Experts of a small language model: vocabulary 4096, 4014 steps.
Below are experts of layer 6 (counted from 0) of a mixture-of-experts language model. Rows are named gate (a neuron's input weights, with its number), up (a neuron's input weights, with its number) and show model dimensions 128-191. Each number is 500 + 25 x the weight over its row's rms, rounded and kept within 0 to 999. Numbers have three digits each.
Before each expert's rows: a language model's description of what the expert responds to; "mostly gets" lists some tokens that are sent to it at least half of the time. This comes from a sample of Wikipedia text that the model never trained on.

# expert 2
It responds to: Word-initial pro/for/rec. Word-opening pieces like pro, for, rec, pres, plus his, her, one and table pipes in music and album articles.
mostly gets: "for", "rec", "pro", "For", "Pl", "Pro"
gate0:469454492501480493487507485531534479500538527474495485525513487497470485507534477514496501519495467470540503509481470487461510479519507503502488524501512504483471527516521498512470472522509534
up0:463485509450529537529510498514520492471473481501511492491486541543512526471511501504497517475480515532490511567528506517511524479465506476494487518477544468487492497481459543502498477451507509
gate1:499501513524546505546498495518489510493508536523462526473475485497510489494534466483546508495476471538513528483494486532470478521465528512499513501498487508495492498500505525561534489487504521
up1:451498541537506515487538522471533498489512495479509509519477489477493471554501533534479506538485508513500505511511502464489525478480496485465520511462479535503477510499479558489516489499511506
gate2:487521549450522483514526518502537508492474522469511517493503513509406496568524474470475497541498494492500535511507494514526508495448447472483508525532466536503484461479522476499524469489522483
up2:510517454506514509487481508571515528477491489474491485504505492510454535474474503501509500466534511468509520494465436502458480513461521494517446512514467525453475467513480505509481507500519492
gate3:487534505464459528480499516470537476484499528501581506459482508502466482509507546476473499480506517471518565479507494541503474530486472459492519494469490470494480513493489542500469485526489470
up3:484496495498442551550533516527483468493504480507463480546528494495521514475484499505467498474531476472521490475473523500480498455480494510476458479520516514481497478492491497500542536515470487
gate4:519478527514480541489446508505545525519472559493505480492517486506512510511507502472469502504441485536466510449509474505509495507488526528521502520470487538490475504517446528481493493507504462
up4:512484549507549524474521522517493536507503484458487532495515485548500485466504528513510498481486542498490528479491492510512536504503515549498561488509479504508560505540511531502494497532522530
gate5:489506476480506437529525520498497503514484485478521513498459508474480543502506468505505473528494519513518511497518530481513521482468495487545496477466508438492531457468469491497492518507514504
up5:466494492443464465527520515489483461475501490471493498507509502475491503496524524487514520463466542461473533490488483494493533520495468479461492546525529521512508522524489484514491517449482470
gate6:464531534476490538467472517505515454500471526477545482512506510493527481457468522538488493492515518441519505481496478522537507511483477552488535475506462478538490477423476530529480491468510492
up6:479536480468495465532474521517487474539487472480511501481534525522524506477497496490555468527465486535497513464469491504504475464509494516503468518474487494513491526489547446475520503502462478
gate7:514514524487462490497463506485522502522514510518497514532476475512532506512523514515471472510465508530479497524519447485556541483486483484510512487501462508485525472469511508501477494523527477
up7:514489460505491542552505526515510505501548502535484494463517494447488521519497513501492542498512490427516483504457480524501513479509477542472515520473544515448519509535509494527533490519459461
gate8:555532507461488529494486487513506485509496500487524510506456455464468526508482480522465506534480541457507518519491484518550490476464475483543447538498514518460522498477540545489498447498497509
up8:501534449444478519516526507473463522519470459517502507483531516488513494526461505486511460487502464485478471529511500525516555492515490445464536524486501486480498492516479495468461498488502528
gate9:473529478506511498516490535487505509546465493524498571482484500524478516486497501506515552487498507511500475474554467489518502509524521505504509503480502495449497434537461507510524530527541482
up9:526531497533546502541500493469511487522514479493483502459480507528487509502504476509500485485517524546493503479431493508494473502508488467493543475521520481508518465529479514472477461501487538
gate10:463491485529494534484531490489543503476515463466512434515519482510495515512481488512508519489442510488503495449508492459506545525527488473503521525478493500518476492464524485497471502503522539
up10:533489484521512481521502471503444517480473487558484501499511523500563563511490484486517491515527503494514506498467458515462501471486518534468508496543541492460527478507469543470498504473467458
gate11:505549460501511485492512545487488488487494457468475526484492464547519525504485541496517526527490509503474513500476464519487504475471483493533493496547447522430496502483493506456463508508538487
up11:501542498537483502504510514460554533483504522469512470532505461517499470457547474489512524509527542474513498517482498490511497508535491487550483487463523525510510526483510480492541507528552523
gate12:495539505519485477519522484488519502489541513468497534504506509533502511493569536465499492469504516541509494456543515488462496492515457473523554524483446547498495507486524507484497498528568490
up12:505518468509514521512490504447488520527512520539519481525493530502492473498433472494472482506479469481500513484482522537570455522502504506507472494512498468502521553518462534509477499487504557
gate13:501533499512519489502525513510491537481506452493530507481480479497511518496483500493532479505494531471468484495467503529502505512528496522531477490520459479522475485520524472514470502507544452
up13:497538505507476462545543522504499488492462490502500508503564504481480487506533518501484505502510520457467527480487520531488483500456482462510468515523485482491482500560480497485526537508491524
gate14:505503514498472497456546478477502539458483506511518502492523534486479515489499483478488525531508560535549485482482523513509495520498482449529508497487461494502478497529516518464513539462465511
up14:499525510469519509511537496489501488510521480531498503475493471509502533463501484452495519488522490447518516474482454516484511498498470512463512492461487492481460505505507476517534489511512489
gate15:522503485542518521499542476483522553483536517449521503537500488495536517532486501474513528501529511499463476491516509479502504526510527557481449450471470469502477496516534493480517506520479515
up15:482547501504525481511495492470495459487513490505501466482502501466536498506510517525504462541502483528525496529517515497509499468531452455454497522518435502467563500511506506494472529472457451
gate16:557508514502493498506501540545491567566527550507479525483481495485490465495516510528476541482515534473505501466516550504512484442517491523484488493470487468526504494514520515504496565476516513
up16:526524481535524490521430526494516503495499485465498497495507494513486489533529504523503486459503520497456503506519499442503535532505542491517481479559480519518519506509469497520500499507464517
gate17:549526535550485539488478522510540468490474515538504504468491472524466492527511517525486517503525519519474508476516477482501543500448521517462526505528500483509528484446504473484527448499572524
up17:491461504527500517521465485498509452479491485505486478417496505558493530487530519496534532470516498465465467557497503501510526547486490471530505510478483522501508471508518518542485497508486545
gate18:481531513510507527532506487507471444514487552464516487485519487537492542506516527454499486525523476473454475504469573514525492525533474529478502538515458504520488496549509499516507557505516506
up18:499507512501504463508504534525488550485513529517496549536516495484541511511469495512509510513515510487516508514498500480485485514541507488486506468482518487473535528480502523480468452485551517
gate19:504510512478469479495477522499492481480444528516518528457531529504492491491521504509475512514514509481453509525468492504498488488491490483504489522543484544506511478531492497528424463492487470
up19:502476553481520535470507483485506484475493487512509512472491514509489554540496517539475481513520511444498530494496499492508513514500502468526532496515551498515459468526508495531468497464516499
gate20:516483501532507526538496500509507507502486444522519503499497508474467506522521451514471488509526489459511449505565520503507471450525475493491486448488486535454532506507527515490481493486513515
up20:484519481495457509479470504492499463505520527523455501490508471486482501477529523506522520459536517490484519494504463534524534522478516504486535532514538513466493503478473515463471526506518480
gate21:486499509480467450495462496492547461467532512466504488501483518528452460488478489503496470504472524481497532502470515515497496489489509522524480490515435500474488471503519490515506486445499515
up21:474510474531486474515491479446458469551465512483511440511495503499484511491501466540535482521493473484494472485492520477502545495519433495469488488488546505496484524498458528537502485524522514
gate22:461509557525479480471490544499497574529492504476535519501548513534559514500518512531501490488462518505505532476494514508524532522498498502496507499498447512439486469513483502469490488534487512
up22:488517492546502500535529492450506515514480494495544510492511495487511502495489486477511513495489470498516523550439497461471492501504510441526489492453513467491539484505497484511471467496494485
gate23:502519559482479482509506483509479536470513494468525460536491482543527532493499514554498557486544488486499498520450496476525538464485511526491525539502494502505526530512530492512499497483500494
up23:449489485456484466484540488507462494490518499489476536476513508492465518479470524498490509491522489537481497502501521500497519460480471502513461494529526488499467487527534486483505512534492487
gate24:498473514482482475516501509473495478486481505481455517529502524495490508544535488546480498519464495510527498515496459522484514528493486527463491518513539506480509492505465482529503492490436492
up24:487484523516498511472494513459529514519508522557524492519495505484503532490526500518474497481513483486540488523524462534479495481507497493465480472499511511505481509479549483498497520500486526
gate25:512532511493506494529517451480516505516486517473493499498498510479492526513470522469470455489494514467464533459497548454521484467529497498496489477527456511522468487463494507495505475527500514
up25:505536501505493503489486486469488502509534504487527512516484503530529503503514543478491550495535522511525495460530543480477521459453474466488540471500512492492507536534533485498499499471490525
gate26:532524474492526484479536529490535495480468550464494502486478476477491506505513478472512504519488462515481491496451511524534528458495481521513463476486526549509489480479488518464488493521511496
up26:508509515515460503506483540494498512497488502515515562505502468479482490494516541531482507471524478514494504491486491493521502480520499549488515464490496510489555492508472524507512517508532489
gate27:506504474503550497521498527497523511493480475501538555517490465455496518468483511482481516499505486515499463540577535539495517517495528512504492494507519523491492499538481541475530455532541499
up27:508521481490509496534476519519458486501503470481506478492455459520532511480525478488522492502499537526511486520526439531508555520486456506509482439513494510509470509513494519516472523502507511
gate28:505481478483515466503444480490505500494494533509502503475455445479524486513500516500485475492500486481536503468476419466517520453510503497481527500432482489484505517525497491481493486503479484
up28:508477482488508480482467475539504511498459503528514468521508487493490513528484482530499486510498481521460540509479487519510460483513475538523518484457488510457455490470510451521565471468489471
gate29:541509514462468486514532534534485552526513525477466511462494499547547501470493523495509464503518480548503530531490494449466524504510469511529487478524511519518465508470488478482526488496527475
up29:453506512489466488472463473515514494521451487480517499503496492501518484528508474511461484463491495475526515489499502530494541467522435528534489451472504524508526520498429498488479489487548471
gate30:496555467517509466527479512484495536478472530505496514464481468499524479478493470484484461526484477493541488488484503511555530526471463494523534534519510493472462503499516495476515533540468528
up30:503508514510521563513465507514521584528537517515504507493500515522494509478477534529498454482493520526520533533473531465489509479518569500487538486466461494505442485471484477505538510516496478
gate31:524498507494530471496494523489467565515446499464487460478489531513521501464516497494483499498486522507486516478506512545478488482494508500504522470510505496483530454496487487516524498530507550
up31:462492456457512479535490484496468511510489523481521481521562504514466503468470496509483511512470530464454497504540503529501494500505481522472488488496509546481504472471542497465493513521449486
gate32:443402521541473508501531425520526500498482502503485474551539521523522496490507502482471549503461485480489484449481527507497534500453500531473495521533474479496522516505522479522502549511456524
up32:498448524491506521519466476466485513525521479506434534475493512534510513498515508490509490452535500517531475516443466470515456468519482500495525509512518498489470472489520493510497507455557468
gate33:508511452503495554507503499509524482536497462493545464520482550517522505476506522485461508535476505560504464492524516529500515479466477515478500480448479502501509508496485532482481498467500478
up33:471491522548492453505490514531492519500467517487426483503509491506487497508519509481496496457526497468494502511477508499507532482495539452505493532517505482491469495502468519549519504504536505
gate34:486509464525489538499499527522519498509470491492485561507479506517553505506443516470498504481509517508497516497505492502492522539476496484487515499505533507494497501491501485457477493500547531
up34:539455449532501536477481495521516486506528510491477482496555514472500490461508473493538519560507489462545540512466501516470533515510510479515497548558505496512514491493496480474526470505489435
gate35:514518501524496495463502482486480482459472514495508527515502535500438512551504481461517453462514533524465496507541502434532578516456511568480485498484515471491523466540555563491535485505495453
up35:504479537472508532513511485518454517494506502519480491497453516539530494469535476460493535567477483521507474493471515498492467488510497470452484511529492461522488497468484522457508479507499536
gate36:575523511506536511499441526530491512473467563509517492469470459481475477467514511458512525458468482469512497484473454544521509500495497459501539503466449519509466513522527498474513501506487482
up36:495484455521519457495560473469487512520464501522484461515492521535499536491531504535530509523474461517490461490502499468457523536549482452499514565499507466456489589506499522506552489499483504
gate37:491536484524436510519548487527487531465522520499508538500478539479500493466517516460552509462515513491524545502525485502538520524505476498470487488531492479494506516501498468532510507507542534
up37:505565469453509481515510501452479443487443505501472519494498538519515491482511525489502473532529478516477490466484511465529529548515508543491478470468543526452484518494496515520529518520511499
gate38:459518516519482485482533485498535478522497566519490490470480497487481536550537498501517448524516499509487496501504500515516521488504520535497485518485536534490518498446511495500522475448534507
up38:525535501477517540503498494506471504529508483502530516484535501533474493472481488520495506492485484458500502519523500522471506498442477515489461556513563533479481503526521510494488535525491499
gate39:492508474544477540522534505513509520492521526540469516523490496487457490498464473479494473531516544458553507523519463504470534511507517502485552488491497519486469525529443529515473459458555555
up39:480499507478470503515543515460522509499479534511528500541471516509490492509526509507498488497522526490504563468514489539538466497500506473477521520518542476502495534519534516536538498490454497
gate40:478458494456503520493502525473516506470507464507462477536517509497491515503494494499492477491537498503485469492501495459501550511547509512525504507535513516543509501518521509538529498499502513
up40:516507525543497504508479485540506507515492489498498534518509473510494523483455510508461506500490480466492498510554483527498475478490549517475444516537484517498498558505517507524476494489479502
gate41:510536526466509514462536512492501494510525471450494533534489526502506492511547496541477496526517497495500464468544497497530485511455462498488496492530490508507463472512527486513507489498473529
up41:554532537495524482471502540480513467414473516524532457499521537487462513455531531494493527520469520519513514445493493478489474475529505509515485468524549513471465549492511505524525474465488508
gate42:486527517551488513516462529546545453459494519472503515516510475517507469510482501522475535517524515466494477465487491512495521505500507504479520509538509527554479445459476479545517506534476485
up42:502515509468507470514516476518549450523506499517502508529542496493564524493537510482482523529445490487523536477516506480473463503491529475487528497512472479526487490509494531517484492528516551
gate43:546465477493537496492477530524515514518458496478532545502479472542474502510497525517490506528501513459448494479543477516504458502475514495512517491505479510512492518474506512495551465487502471
up43:513475495494510502492535473507489499505479489471521495501522512513498478491503489503469481511559482488501518536548482527516493530519506492523450548491527535496524503530494487492472472503506508
gate44:508538501510464526531470513471529496526463500486520500540481509512493443476499495502480468485460488490484515506489455512489493465451476511530477499531509507494492500522474490524499515532501544
up44:541478542499503512523485496461474487521496516495503495494463490539452577511509502517497474458498542464528523449509524468530514527521532526495522491434477551487515520516510462537493506498466508
gate45:497506480527530461491504502504472496487540543484540484480496480507503467484507468482471570445526530485489562499536471494504557487454485512506474498485540496479512503475452537499541507497535526
up45:489466480531492499507509483521478481513505520499506481518509508510540544497513527490510499504553503477482486548492505458479551482497513503488507456526508510502518464534505501495531528511496487
gate46:478504535502464515527484490485501472548480485486500510495520481534493498534519510506522518515525499484505518512474559521492488519478519508558497505527505496483499460505506521490505472518498486
up46:520540541544472490491491511510498472538535470457515512517509529482492487511483489521483538537514520489479507502512533549476506464482506494476478564485494486500472473457485536471510534505521506
gate47:468521478438469479465523498447497481501449495508539516485474502474505502460450538505493528491484476493532506484537498517494487455471488484533485512465463513535487480458513491478485486491524453
up47:502509477499509469502488517473500555501489488458515505515493506478450525506523450548509508530553484479511510483517530519494487495558501470525495466516506523528474542515453555505513522474460432
gate48:488543477493468511477460525462492514492488500498496478537531504494509515501517518469485496495502497512519481555494501499548526424522470490528456520478531494466521485499486510486493484546521518
up48:512497500485538538491507483481478475517465461460500491497506538507510484536527532502503512495463481503504468506532491500516490483478473525521497495517489458515507528457463498523460489509529478